python train.py --groups_per_token=1 --num_key_value_heads=4 --positions="rope" --rope_fraction=1.0 --qk_norm=false --learning_rate=0.00887 --max_grad_norm=2.0 --decay_fraction=1.0 --decay_shape="linear" --doc_mask=true --max_steps=2788
Below are experts of layer 3 (counted from 0) of a mixture-of-experts language model. Rows are named router (the router's row for the expert), gate (a neuron's input weights, with its number), up (a neuron's input weights, with its number), down (a neuron's output weights, with its number) and show model dimensions 0-255. Each number is 128 + 32 x the weight over its row's rms, rounded and kept within 0 to 255. Numbers have three digits each.
After each expert's rows: "raises" lists some tokens whose logits its average output raises strongly, later layers aside. This comes from a sample of Wikipedia text that the model never trained on.

# expert 73
router:137144119090136090153172079119128070142177109127170107087147152084178107136073128119168091119167130174085105109137076091136143088119130076168077165103122173146124145061089136082094198141054113133109113065163086104116058089137126109077152159062171160098119118164089131161111198131142129112150169126132118150068178143110127061145083148088072133115121129156105150100087113068192129159100147068144123078155156127163183112144107066165157115138126120169143152128061142095142076131142054097091125123132122111133134120122171144155129202132049111173137211145081106105134125090104115169122080143111087102128125148130138181143136148139116100171096109102142127133175142168145087126118179109162146139046145141098166129146139135117137171167105156123149119125140164101131129136093134
gate0:119133110114137098139124176151186202141139080122149139126113130134165152073159146171134091140126140166174119192147120152148113118212150083112157082131093107151166144121118176114154179145140124140183170071114134172090177078098202173161183088100107102149069119117112140148100078154137119122166149125155109175152086144083094067145110213176150139099147124130109088077176104102176133118131085196158162151128127150125119049152147147176158130104115102148167157179181113141098109138118144112171119151114156131163160092182081137132148091097182090123136095102201107136085080149134125162091178114153173175146153102157132112161101120150121115142142165194145085145106092177127101150122160142136133127142100096147113088091127166136099147109118118074172057087127083127167161175174128
up0:136150109176113129102184132134108122077173112094079080122154139151182140092164195134117141119087117094112119173091075121170100121170151102179104153088062131114127112139158149128152165187106125097199113127123125090124111135124174126072107150139070141184095094113121122039157128131222146125133136133158151159154169144101128184091114075138111153185155132097118118114120136121034145185163121146092116140154147107115104149129065122111104141156145135146130104096093125162170168113120110116185131091193085129154160131112101084127161125110186101116109126092109135128165225159155195164077095099128172119164117167117130149131157125137185098119136095160162110110108146116081139065122145100152136123201094128104125128163124180117133146154151197107151110045138057113184143152117104
down0:126149115170109174158123189119071132096176130166137147147146110073081120137145147149183175117117082091124124112093109146115115124123110123128148090113115138125114102087109142144130138161133130143100075179126157108101094163082163155132129179124133114156150131154114169124159167132084129160118223124127097097136184176126127166132157149135128131145156171176089146101065151099100034115136131109132121127136141132092156195117147114176086117175146087125137097145119147205105143144129179118137138081172101157108071078149211095085160113181171066100130134189090110155096174117095103187136128150212090126081181174118159134143182123112072099072057100188126128098086155159152134172144110101124130173153093174121133093113134164088134106197134138115106086152144110064136143110093078
raises: "(", "and ", "| ", "in ", "at ", "is "

# expert 44
router:141132105090127081143154083104142123136171099113165095097123218111171150132091139121148140132108145163106138116196141107179129123096097070132108155075147167188083128117106143140062187123105113174121158121134052099138163185141072092112162185110142140083151131173100079167119144099123100129164148125084116151082182180143156088176129142109141129023106144171132160115126140122163144148095117092122194119159144146113146101141105068178079110136111114171073156155132106155137129141131144129127173111162107059157117093123160171111078136210103125170217140180050123085133146127097118172056108137107114108150133111182175126152113159155158173122120142068145101148146132166126155131117136084126136132081141135088126145175126088194139172120125170117173115131130148125159083143086132
gate0:104164165156116192084154107139129193125109188136143135131116119071139210120138194119180065105127115166196157107163129093085093125089134159135150121118110118142157159117071159147129200163158103118128086106161153128119111145108070149086168153135134119163099132155090079072152172151158102122126113089137124080136163129139118181166100166128165126139103158175144100091127167065095085159069128148104137106128106142139093139068129138138181160078149126189109174129126180163149193149219126174121117146138066117143153131116156135123136136155149135122181113089150098142128150117135081128127173123177125087124103159139120107189165078162176124120196122126169111129157166152067092122137106137149086059131180128074134100087129161164087170085173163131095148085115100150132162164178086
up0:103116147125134154163123110138042115099081087173122152144107119133109095077076122126119077123073162088114125138164098140129109125115081140122146147129157159080118118128167150072158177149135105070068087127188141161132116133137128117139088132115130153075157138110181152137092151066093109156171118186129152145126158064110088122136072112143122114144113081073136180141095095098067147179107108090097122196073093104103076109180130154206161189144152150123148087172145159125113149147141117139095164177143118199114054140127157156101141081141136099104128193145121128138163119108058159192084183099160101091168103052151154135132150154097096080092083148094121116162150134117093130122089130156144083136131130129178125121088126151076101119074132130049083138132160091114111124099180137
down0:103167142072164143128124078147120197071154136158152150124100143138051147124131104192083068135154120106103068148110123125061124190132114172054134137175087146119087190125130117138107109110144160123130117136074057175125128129130140100172099124157128127166096088100144107120122065155086194156150077107128172102158108109139126143140084127140133100102108122114171196118115144056104141138066114082087143087121111112109094130099136189180100139119131105086111168152086182134146163150127104115129133152103131126066138162136143172188112098193187136103140149133142118122079140069131155163137167128101125078189117169096135166163128133122091108097158145127102058090078154170098140155161130148144151113076175136123107092088105163160082122122173152112091184098213152141121155074148130
raises: "a ", "the ", "in ", "on ", "with ", "at "

# expert 46
router:085108136143079107143121101114131077146194105115102104112138105148153127174106135136130117118181095164114112057126133121120116118117097117207138113119168149148192121122088118116066122107082086166126101140153121096171105146188105114073139147079225192112075184177078172157117154191163078108117145180072117121147130097132186142129125197113110107091126156130093153124085100137158098138089196117149170087149180171142113133175129128148087163071094109175121154128059143159131056155116127146143163100128173154125109118119145130147141169128114107151189180188123125093085098111103121164141066153140143131169145089146135188186134130159168138152110097071124115186136138181140138070121193140166203149122129123123161169137157116114130165130085164101141175122119097104157123145128120
gate0:159147195092111090114097118107153065118131174101158138109130082173110161086142110137112088145107107136111138142077145107187167104143122098090121088102172124105146121137134117108106101113170096064145150107120068073058098182171093125137161148111103125124145093061100103072132150177082168155140128155101154194151097109169166128149194134120133168107130079094135172197127102153136177120208113106096076135180146119137048087087154109126123139132165092124127063176142102123199131133153075131099114126080113116165212103147157079138167125134059152097096178112152106137145125177125160189119099097110116168090092117110133140198119097141136128137162111094153099098126135157168090174097142160090086127092141111140101139154167111128061187133128155153072166087114148145121131117134131
up0:069088082169096162082157175116066162166152109155136135120144139108118153127105158155037092119127170095129097156124089131148129150123078175092144116148182138182100083128087145153066127133153108181152105129142152152180189166130164089119138172164110115168144135104092120140172189107102122130118115137120114084152124150085192122177130152124201108145153140127146145095177135083105117097129119198124175182068087109094211159121101111151149141128164114149182148117111093103111175129136086115173127104144139106116097142107108110093174124135086109131154145163064206136164097125104163090119113140161149115090097131158166085070118127200112109164182132191146150105111125174082112082137114103164134085129145103142148107143086149124128089156163094132162186102201114110128099156043112
down0:177095106137132121095119125153092147156126123127078050142124173113139100096090071112120141055155118169112157122121121133102103125060103110120100109078129130142205126110069113149103107124147121203103130133159163142120107094105116198086135126081158131087110096095176078131127090143118099134089108155167119091102159140113089163065136110044085142142179135096141155179099168109089085137064121127131135144103127108069127037110105188141145113092102120151108133125151130107120106198133151083102069167074166125080115106081114123140148101064133134164109139164111145136175121120147100133170163106137137071147134142113107132124102151153126162106045148176180152092165097098106132088149129124074148164152145094086187170125142140116139104153180078132177046143160133115120173158062094
raises: "====", "==", "all", "== ", "out"

# expert 62
router:122188097129149038124157122137167109191147101115143104086138155141171190137073131114148068127126096152118139103181133098194117087112110118153074126108149122149097115099101097149081167153145097225142111068125118095130142162145107119131138208027136096098147132192083110147126115136128125124160094120109110122137147156138139126188131140087140109100163114170092119096124129133143138134104124105141135064179131122158160099163103068159092138110112131218081153189090139144137126127106134082096153119174092083145094097118133144124102124194042080130164133135114132119105116099110150168087131173088114170121127136152165129172116205147161141153087100114126125166160138190119139108138148075155143111123182163064191165184138105158118176139117143090208160129122140150165133119104164
gate0:117164101158070147078094138151075135175123093135139162164145086124150207141095121106175159156165116133177161131150165148115166154083201216102151136137146144134131143138147119097146128134134107183117150134144098097113117119160173094120105092193123112137113108118128205116158184124100133095090106100177100130168059124103138157152173161175097128120120063114102061155131124125144167158154141113079137105152109156147077123088078127146105114164109118149102147123125221112179163095159099122133086159143135135145133153087144070067175109134142114087117101109097152115129150155139190192179169094152144133152196122131108090036074140174091077197068110105167111136116130125119133103100159080109127158121116131191151117147129154101092072152140150138149176128085080119156113159155090
up0:100109094165180106127190124125098134117088106158116127136167081186104115164103098136132118143128109100144088118159164090154165114080159134123165159094097190129124115078140110111089125119098100138104064159162132150138063097096126159128120104077118175127062117196009155098103061162132197119068093124060173151153094111084156157106155145109126162161108132121086178127173116103088095084157098145124099126168091069114095135061121162118125172098150136147182136099093179155132083117063124144133143139117086145117080130179133078141110141168109090154119125144136094146093100113103168140119118164046160078142160160092140133126147138107110119160101167148092151088122081142117109215117138179089164150117151147092122090104149123216066109111119147108139142128169136104134158130147127
down0:140163157115168100139109130119134137086113132201119087179171058084044119147121101142127075130112091141101138186179093071106056122169155075127099139101134122057149159116059111157093119089092157128163121162076164132175121170114079089143151119115099102116196144131091083112125137118110122116153118103134111130112179160178120115152122135089163137139191141150079134150111107101133136177118082106149072114154121098067116169198111112096146226112121089091102110131145096089054099143165115151156192102137105131135147098121101165135112109114092168097147094169156138089107082143092160092129146194097154179107141098102116083151107127145139153063123155137119110147158105148132124170126165175144157131094095146121169164173086054160066131130128104115114102075156185124113170145114141
raises: "(", "and ", "with ", "of ", "the ", "/ "

# expert 27
router:123111104135088080166111082060170059121159135099128105161184179073158149139094154115134130068100138130122143107124124091172159117039131088148109105109132146122152138099099109089093191123084128131082188142173124077140140108155084115039162145169194178131145164122121167141119164152137071108178171135114111159155155141161109136134133130121124095121166138173144125078118099112213091174061170108163133137135135115168130122174103139155137116117114192191096183183130150166159137176131079121094118127150164138129132141059105203189121145108087115171129192166118084127133136079117105120127080114162109105160077082135144149143065141178139172149038115097120105125134108144148146077141137108148112135117136122119152159140117091154185129152076133139171155082128177132127133106130116
gate0:112113102130092065212113152155191126092106167081186125181130114160164090171146155140073139116088148105093115110122103122112126130091132061184156112145100121115093174130128121120106175086057199199110164145104095095159144106180068054071127148142142176086090170113143166157164091157112088137130129143129110086157163089188098181120119103133127112152104109130132102139141097081129100152153177114065173122121130132144114102129108143173137116200159093081148082139162112153160165125156126155093149146113128123147120141075158139039109090164091102145123134155147171154116160052145104127135110083091143125131147126083128129142155144170111123080055058093089121129170106160121147144160124159091110160148148075145125108116121087122098109103132103147190082063136130062121137137097158
up0:124174071108129201107082162115115129159138117134095144173150106124122132208133101129129131114176077163034097142155104162121116167128139120209123186100117205139112122098097142134168136181141110064178121096125145128096092137148118099114104149102159082079117053141135126126139162133156143099160171136099138139100137127157124131130124095123138183141139043084091153162137185127160177126107104123156179115120148096128138123102153116183190087121102165078155107121113150129018109159146126123124100144135142151157162080133135074121123138170132158083157155209115102090151077085128117093094143142097181127154093124094116163159127147142166103151117152071100146092117127127107183098126196159123135104087213104101117159150104155095088065131092127080067176101122138083095129115148121
down0:113171105113152140117096101135063101237139084161203119145152117134113150190164142066207166091119107125113153096147136123121173096118120141113109118141153099099125079149115124044130140125055143140158150097108111122183133137165132108079100121133048096117127141184126146131100149148166085151129137124179102174096149144105166118134155101079164144164115125108116100127124148142103118069129171104158132113156144138105145136128156119103148126092160143128111141164094144132151098136093113155120108100137140092109178086135147109133137093137194126113141118170134098098151172071151177142122146227139194183146150077120190116138103081093104130192101102150119170148120161081164196151127150077132109070200138098112186174126107189077132156065092144129125134156172130148149119129038136
raises: "C", ": ", "\"", "B", "the ", "\n"

# expert 60
router:131124127119070105114139094082182084124179066089147099125172121131158155148119115089155092065144117145070121108119108075207153094067056118162090117063140126167167152103096109113092141105068108158106141155157077118131146132242092127106134143115143132146064127151069152143106142150136110165108097132113105133149129153111120087145071138095113106108176133176121166087119132116154128157138106078176154133165129138135117130190121106139104180109163081186089191209092157112176110186135152130088167131147114132121116102110084156122130157102127117207117144105088062132091180128104118170141080157075102134140165126165145145136127105161155146147109109128146095117175136133145126128070172067184134173134129122107112154158163071121092168092127150144172170098135136118147110104043117
gate0:175153117170111133120169120115107106109081166143165094170157139125169118112171138111156111113082143148089131089131108189142167145102139146097126129110098074163142134153125158138131169101046119150123105169138051089099110145163151088112103089087075091101172114111091086111182110131110137108141132102144056123159063120126161143152113134115098036120131143195169156105112113127179099102094090077147105177139125156105175160128106068145109110148110120162131076112100084162132099172073153125157089090178128176100100049154137169133173096117178114087137098099204146125109124116182051129124156102061099121116129185119114134163144175158128063091151158143197116138193130125163065109122128120098126115111090144146089123132157114126185120101140174150133098124090184186136130123076134
up0:140105203131052126111093067105174131109133135197122138066142152146145074116116138158118150102129133122077151175137179112152115088163128148112107130101108152068146112093130119108135138179112090088080119143094108130111061135140130115090154142121117173150119117076146161169139121102145119103124115073177126131136120114132142160145054140141167132200139116150139152065179064146091089207140162068090105178174090035148130131143143181125106130137130181145114144151124129076152107090127127116129113084192142165069094114164165179147081098124095148069150112194189141099084107175173163091076100145121110107127149151138104146125114102161149096189212112132165139126154117115098081083122148125110113096094101115106106116127102124117111195116154136179161089091157123111180116083088096
down0:170131206156102115139085111117104158160161192111128132195131150118137141114058105207125149151130145104108136168126144142109163141166105100095064082094112142105092088136137077141159089182147143114149133166056175161174071134141171150141147144189135098119144122116118128107122152123162164102081144130124144114072159156132087134081110120131165110158110197145107118084161133120136091144120141120132100110065116127180100159160095091104110087136084095105103144184157146162130121104163083145174171088180202160089094164158070166128177168197121146129118168166162134136143088193163150094109113153166147120160115133151132105166104113152103146109135067019123110166124180155157146112138159108120142107152146072165148136139123091157146076161207136090076159123076122154172135141113133
raises: "6 ", "ap", "5 ", "2 ", "as", "3 "

# expert 33
router:199166113078150079104152071155176111143159136119088122174155155138127163182085164098125121124148151102145121058135059100148125145094106084163086144105153132169131143102107088106094125072092111173149190108146152114112119107138096126106153193112139167121095137115105109154099135148168121116111135152137097160121157160174154098122075112117102112080130147127149145109035125088145088120090137138140147121170180136126110108143112139154095196107130111141117139118095168158148095152039139075100138112171131131176098103083119161151042142126068089129140130147126074125126146028090158155102102150062121139130121073138157169137083126107187146146088116141207118173154104121109183154134153095136114142150143093078182111139169073157100196088137122122191151087143079146153178168124122
gate0:150141111110083112129135159132078177126130161073122088104130152179111152212164168144120142087184111098087146167109178116171129135140124151120086098132194092087088138173154152088102142196120157118082136145137187169143166084148084150152124087141171112127130128141162134169109166065032199136144157104139155090168141115064114116126112101213149088158201161128138178156105092155149104123133167127120105121123114091087146135105138142075148095112124144178125107086119177131146108100148091140153108132176087093085161107150137088126064155143158092102084175110126143106109156124128193131126104137091160175116098198158154100045087135133145111207078087134056151117128140136118098146103150127103108142130138114067108158148135104122124106083161194107165110113114118103168097108146158
up0:111143114137107160094123092108110112202130142069126143069057106142144098148095104165140057147094094110088174160109127118141059088059086145084121142063094199133168099100137114120135212132133114158125144140109127111130147157140143096171108108163114143159103149116105172170074066148114102174094116149117089110099137113092147155114154225198103159084125190063126131128122125169110119151131155146148109142073094131159100110109118179144147128089119153131138168155127137118139152155076152134124131149103156136160129087163141123132096145082156133159131156108163093129126111074120057098167116130216084123152161109054147096176120179128168158118202127141141122152152174115097171148109126079149090108098160135160132168131115135129063147132129166105155073122158156172228140117123149
down0:144112127100114107155108122133128077110136155113089162131080153185161152123147120157106097160174163061113147123102133092074114120141117140089168103067126160113138108165137141086156160104158063095076135160126097181077110142164103132147119091138086104158076169107145141090119143154077141107071113157086084135206080105089161146130132094211117192182154091116160103128089130153142110149107110136128157127124152129091097082174139156132118077112137142095145082154116163154154164210152153133151115133091089135076108110119093106161149117148111170112132127147185105070158166116098101114113119107190148129226098059089161076072155107123119104105130078141098150097146099081125137154083120050127104090105210074115144157146113128109110144118129098129182117154078087104214127110138126
raises: "A", "H", "P", "W", "R", "="

# expert 65
router:107150133083120082134146081111172098154176096095115110080157151061160170173095116111175102120141099129092092095169067093156146095123108100147105167078127142148180103111116092114103144112126116157107147102147106077195131118174091089095097142121155166108117143158073174200086159166179092087160131161113090173135170182145144132154082170091092100077157156153161155101101076088191149181086148101161109117152123144143163109148111070175093128126126165123090158179079154119167110129110128112093130096185157128170093084108120160177093140125107103168165182150089108092071126092137161158108083139112074142156102117147178126164113151132115149152107083091118094132158147163094152147069191099179185176100140123111124160174188116157111134111120164088156163083155147117159109126095158
gate0:142156107163121142174118079038120184087145058133128085188121179104161154161123121122123118050177078110135148183179050118128107116130136108155150102159174085121115168079144076145149107122164145095114104076163095153102077094150101176140074189160093153104082157172098098144109183125142101069128141148078135039120110129123147072055157108114095159175137104175170101093177203138156125162089113103185125126069160126126143158127129112143112130139133160139124107174102075152143157147189138162065085095125119172139106144171167141097156119135106152155098124132123097138172094099160153118141103162080135181148128186150116152125201169110119146126122127170129096136144150104118125109085152153148120110150115103090119118073175138103127133121160097140135149092120097117097191162127111
up0:155127124148114159148131162167136108133118135091125086204150147131103176127101151182128123134134109119098119141155122085137137108123189183078141116089128168066081128112139187077132167148111143107051079084170139149150063090136105124103150131144111062090143128163174137109181195113173098132116075135137181166165082114152178131130106161155130131161142169081104075174132207100139150127121104096099115128151129154164100143149144094123236179114159158063205144139089130080130085147150140113121123076145177110068110072123166124167122056106106180134173154149111116090132120087133071122136097115137156177159137178140120123093127119123118129126120140163082062105094176115130078137110172109181101181144139147114148196086167122131115107108159157117129080135102078127140110174121137
down0:108157072138160104147231073134164152138120155108139076128094120107107122127120148116080112175118102119127167111102159129167092106061147097096116143102129112176136111060101100105126091213093089169185092123108142068113145105161170144147103111068143152172078068069124101159095172092094103122107122126110153112110168134139085131104090173134057102155094149091136098127121096081122061094083119119155165111132166127100126078100144083196141084077155117109146106149066144112142046153119135137136137102140151156171106134151111134087117123147122122114151149130097147159134059151155125118198133117151118091158090127121201095128098176175150106089172081120120102101097125160141136110139125082140132083127099061146161152114140176121122117076092106093157038073106121146064113141136129
raises: "is ", "with ", "than ", "by ", "and ", "att"

# expert 23
router:127124119098064114187124154152158089155165081099093087065119150115194182156097152107112105081138129180097132105171123098137189154125090109157134208107149171144105095142161111107146191132132131117160116108161076098117102140158096125074096156113157149137139148160076135154126141150145078152180173128124087113073182103154104100150065117102147069087163157195141124102116093104153126172100200129191111141131172136165129069133127092132070144138109120134111127170103163136143114176148110124110123065194187073146117112095098144151102136145142106160164163139136131111130139163107156173083147172095082131118098095166145166128102161165133129155115067095192076090159159156149132083124162096191141172102145131123102159155129095157095167120110193106147161153120182109180099129170181
gate1:168148166105069106178116150139113123124162164152100195160111108149177140144128128125164099092077133193122127109128127206189070157141066113169132132137084178138116124116101152101135156136065150094128095111129110058086123139088113153136145148153104203159133138130096081091173090173238203083165117091117124105137164110095101108105115141138139152080164101174094113137175137095097102120204182111171150171149174100118111095111148064096099100123170147061062094123091147139157160097154078131090068150101108121135162110098135142112111059115170176136191122137103156205124131155112114135102081119109102099101150146135135118103092101075129130110100108107121132134108155078123157084147068102127156156149189126150133111104139135140130116126164152109158151180096143157129149156094167
up1:079148159153107114168133126094134114118103139051161122098104128144101129166155147176148137191078100131104189116167173140127116147116180133090104085125134061114143161136110173115128085129141116122109189073168171079144152123122142091188058098140122111125060129144140137099138099151094142170125083167114190142116128143100086200175223114113115152096086163166214133126161140172128122142066111110054134073127098158116131135094142165153147153066160112135088117140148145148140101111091109110120124061125158158088143146118170103091126137131157056165081150081146088132120129111169117177120077113123119112215109158166126101161153143135134172079081148149068162111171104080091123134185145154138102101132161185132149151154155121107125139098140101133163126073187102104090132131174106
down1:044130119163099110109153178102138139105105093203136115110154121124153166127143110097151094141159127105114134066145112133138151153174132097173076173123162170125135096141113140127151181098137133149110134089145111166140116100059111095185120094088173109094114181206139115150110142078143128186132160113140143117116154104090065163123134134097123146105129145119146128064088154097143100090170112126121039088126147104147139183145136090145127179103153081154110128118174153164103115112092105166146175099109125164142108117162100138135135149140144113188109137125085108187065081100117139134073118042098132063131161154104172164161137212118071133130123164138149069168082176168171110075147152164140105152141092126086090097191141087140168127065126136125120171076162128125164078184184149
raises: "-", ", ", ".", ". ", "\n", "; "

# expert 3
router:082122085074075085183125127106161114197134100096134068142134168124180171167124198080162111083139106175081109129144087086150191159063153101163134152041158115169134115085116092040101155089167086135145132108138125140118161090174112124065136138108169105160108161171128127130084145169174108108147125138106105173111101112177119115148110111099117118071175192179113145088127095088155127133082135071148112074141165142148073112124105119146111153111092085073109112148144152112188143156138091103137111078171172094153152110060093132189137121149118101141170198148141112098127190124094123126072124148116086126118083141123153134145086156197162130172092127108169108139133183163127145094103184099115126123085141141125094146141152135172132140104087149101176147137138121109127087169129116
gate1:146182135152121137106118112079095171134100109128146166132097074104114146122167123142130194168114077151196124160115119117134156160106120137112121097100131184111138151125165082117106092124095177108108102132102118112125133084128115127182154105096173065122118147134142113065044153098134135166116117120153079147125160123125122143129135131152074107150185139164098059173095160159141145131184119100144152091143086085195033113091141083105152133138160140120066125102111166168090122106126133168145168078130130135151145095126100105138120106165129104197135136091147159089114106077149166113103135123130108095114129120132156130174206112097112163024141096134080103166135076103104189145170070105113102056099047134178148134121109113141143132118160121187082155076116112119198065089150187
up1:135141150080181148162144127135091085157093095148193126145120149127159096098099153168103148160112117204103140088099172201120134132153107127113139158144066164135114118072091100113040143126151126129137154142125168168134194162057172142068191111129151177167128173151110110138123172144160118118115180186135125130131135112111117145119042212108125115185055111115135108102126135075118140122096155025100141148165124125092059097142129192115120151158132162157180097102106139077149167119135101117100135095094118160138134133151179088136122130142180096118117123149157109133156206115095095102158095168172137121112112180112167087097125148138140072105148121093103139118147154090179097120094165096143091160147135164107098172116118152127152152118103150110164064082141123105122185128090055
down1:137060114144140196071110120166162077157107140087110068154171116098068141110130143088153130119109111074118079099130171119073088130164170075125121144080068173110073160099134135111147132138142131070152168094143078132100114153116082124054137149183164162130131153137093193192165115139107201066135100128143175115154095121122126089148131149135167129134169122141067102127133181093145161207107084089129083097191073166114123094149032160091135096146142159184106177166129166139215094142127164145112079159086130139099163128125179145112118136178174121151101117144127094155184125183142103151149109121159142133142120152117084086095123121148121116130163118098146139081106143107124159055070120089114142147097139126108119158118143124137161128143182153146159143087163117135147113105149105
raises: ".", "\n\n", ", ", "\n", ". ", "; "

# expert 9
router:113147118138064067182148123073159084156146137094137086136118173075148114145079137120142086082099150137112112096123112105208176114070105086125130134114147163123127136085112084107127190100098102154098194101156108106135145121142110117065121186139171173156137116148089106144120204137138064099187127143122112160113140123129113122173123103116087136090140154173157141095128073130172106172057160048192164146131154114132128115158079136159135136115131182151139130168115140159114140165123107126090117138110164114154112074072109204177124168110078100169137130143136064110128147108103079120115057164143107073167106104129154178139076135208156178184070115090138106114157124135112121063118160098159140115114135147128151142135126078154157147145031142120153107081108177104149141107136107
gate0:122112125116096099132180136145147110210164095130159119103142113122076134134165104126129122075128094145101146146144161140140191131126181170131088142167066096077132132121073101132085181136144104106164109115133154150150140150071146065132139170204155129194111094146162126155136166071128100211153129147122108131138153152147070089128115130133158187182100163168130099156129123105130120104157138150143134165149178112144114139187182179179119093165120150166136125132077099103122127044145127120104152135168149191106115108082113165210114083071097102141141116094135161139202046154124123117135121110101141117134185164147125111100115140146092118079185114113112124113104094198103098104151114186147086092111080123154185142127204135131161099139183141179075103098128120173130146120073080
up0:125120234085126142187121076083162151149105077125149117068156096130158164072107127142135093130154123141085113050135149111121110086106099091099129096128167140093121147185109142110107170189079139148134165113147086173126120141131183082144144132133110177196174157149084123093142160102129150202160102157148101130119145191094111108094090163183160149132106117146107149169093124104192107176109155160103100180123124092175112070105129121079106144083181138182154098072132140165124171075067095149161123158112115130066070095093159187083115142146109106142068098129091125141129116142125139133113153113073090137157130134095096119158102102122100145186151170114180172093133135134145070160116158105110092176116091162131161105143088118140190192142124115160148158111078117137169094153136122
down0:114115177138125140176097111158102121135144159195154172155067130142173149163176119143155138159132198122153178127142150138114062116123150130146146162086140085136120140109152167107119150117145098120085097065141128104146088127089135196133147123125126158080108146145142178087144168216099091191131162129072122108195071165084167142113134174190129111137090159112122111108176071169057149109130109143157099063079118091097134085144135182143117127161075129128117123141174167167117185156145167129083171137177075120125144141085121055152139170139152159137164142170192107129140136101189116171162152165105138085117085082150187109165095107121095158160166141129106150149100141135157139183140169108117091149176133101117128157080103115078078165134199115166087142164114110088115139130097143
raises: "19", "a ", "C", "\n", "D", ", "

# expert 40
router:104165096105105083125178086109160098153161099068117097088174143085192163165091149096171106093161092142079115104137090105135142099102120078161100148095146141162155096104099088107109164140133092145099127104159100073153149125157095088096120149101168157129120142161112177161075160167164084105154133157096093156112152123166146098147086166083087085092154150178135167076080082127168131166092156083140112126160147162170156104164089107166095162134118129151087150184092178119145112158078105099096108079164150114186094077093104175174120174138116097162165171158093094069082133087108166166086087139119087151162073107156162163154107163136145159152112098086110105157163172164141167132085181098166179145087160113103128154158196096138102154116107160102153158108150141111164091159097157
gate0:179095146142152089146135142150124113154113109153093184142139109073101110144124128102152127078112141120084139109126159102162100068136196110122098113114125155179146072184063114131128209068119121104113176105133108194113151135145102048129205131121129144117167066146096112095162154137100078112155132117152164119142204125127142125108156068103121164139108179173117136127130092146163112135129127096137115154125094089120089081099170077140126100136129121101104172148134152141100134164159116132157120129150138129100121148141136146192137112066128130193129121138108158114195174137110151157105147163142167104091143114163146123104079141117113149173149120164095114065129102183107062129132066112172141235150136145165141102218106171123128081130189162131153115090213129226113143148095105
up0:082101094159145164172151174118118143094170096119172132056091127135136162075070132137100162113074140151076115130115138177079139154151122126129086080178164090077138109094053143123094060164113107145135113110048076113175132129125126109153152135064096135125095202143117140107129128165169132102109152113092109107115155070113092108106073126111138104183102165103103111148138130149146145136160135118135098085083191111157145162074141152154124068120128104131130160119180163170141144126098166140129110130107089208143162184156140123188137131172141136071108116154122104133132139130141138057047190118176156097072104163134133118078105152192148126083126142074158145090114107140110179166157146064113137204110114100153175121085152140137129106138138181091175105143183096091131093144099138
down0:137127095106102130174104141136153133090185165176094182108185142129138082105108104147111128165147105110157142082127113124094133114093190192129122086136046130095129094146158167117123085123144122070121110160091172160120091147137140105130102145146128133171140128172080108124096086111078101085093144093106073133172068143137156099086118121107079103190137158100117139152103110129122140106100163064175096078112139076154118201124145207194165135173043165062104148064149076110116145159096119089093150089134145190134184132134106145130150108077176067152080176124148132095161121133106128131155128105148167120092162170097060097100122071118188094092132147086123147074129148116079126133153094126105098118140098072182163126120137155083074090132116110139141075156130099126127148144117133
raises: "ratings", "arms ", "ains", "ishes ", "ained "

# expert 42
router:111154084103115075124176106107161082155172077099128078099180147095193158169094134081166107096148101129100113099128083097141129122088107083163092131091143143167147089102116114106111157104139089133096130090169097068156122122152082090081098136113153154144103122164104152170095160175149104133160146182112096155120139149183150115139074170091094102090155161167148167070092084135161137178097170093144135144171149171150160092167108107156112149132091145140110133165093174136149113167078101108098098087162164105170096088073110179149109173115117091162177160147095109093105135099110153153075076123108084168159073106164155158164095144151154159150100106087139085165155170145158156144088165106163171163103172112097112163178189085155117181107090177084173169098153106100138078145090142
gate0:105162127124105098101127067109079140169169169205146114115147137085071078125093096107149116154115089159145184093121099069136121080141143105107114107094124133066143133130113134129129139110052139124136120070144134117154152134186167128147089124164158125131156110108189071106135151092173104143123118132142131141111111122098135187112133160154110222127102145095096139173155152172171132111085145127133142150112162112091091161111156067109132156159090117123061174167169033077168121125104109107161189164143091143150144193069107119167091126099137118154174154094156101107132170122137048108111145070090135107173151071130145088152143177149159145114096117103108150159188074086116129154168140104108130147123139106128163129085123067090117147150059147160128165160181216142144119079151109
up0:109137129077147151089104165115154081110133077154098111084127118176148097089157125147163107127160105066105215102133133146132150159091102163173126065083148152146169142095134102099103105156085140116118090126151160136113122182127088115178098096082118110151104141139134166127121143095149130140150130094139160176133220093129141109163124151162139122065106151139116100137132115121169142209138140131106148106137167170126122136144141130123086141161119086133124139112094151137106152218170148123182176123157135151129107167109105092082165172103160112158131165128217121082096132120142186178135116142123100170167116174191122176089103076133112125130123099049066123147158147161140106154110160079089182127165140127107078130125175172168043022140099161139164163114074161095110112114100070
down0:130173155104143143127128179078122184182143182149128107162135142149079104146134115102120155141117135139234088179096140093185187176105097144128144166097088181126206081155175085121138136175147138132107157144123116110137132115154140128146153097093082134138061093106139115097103118100096164092123115138163099149151118113128149103136138172105092183137095125134107151123102106115132126146138166115141131102141119106098165165098170076183134164150065102104136123149070100154134177091187109129180116165153115136066112202135073143205083116113152116087135116120136091094113145123111152115098102097144122144101101154162109160125129158132175114120145190151129203056166120087105070048104096075118147105133138133151089132168101127185178096150117084172140179180108084096158129038137143
raises: "ateur ", "ail ", "ries ", "Post "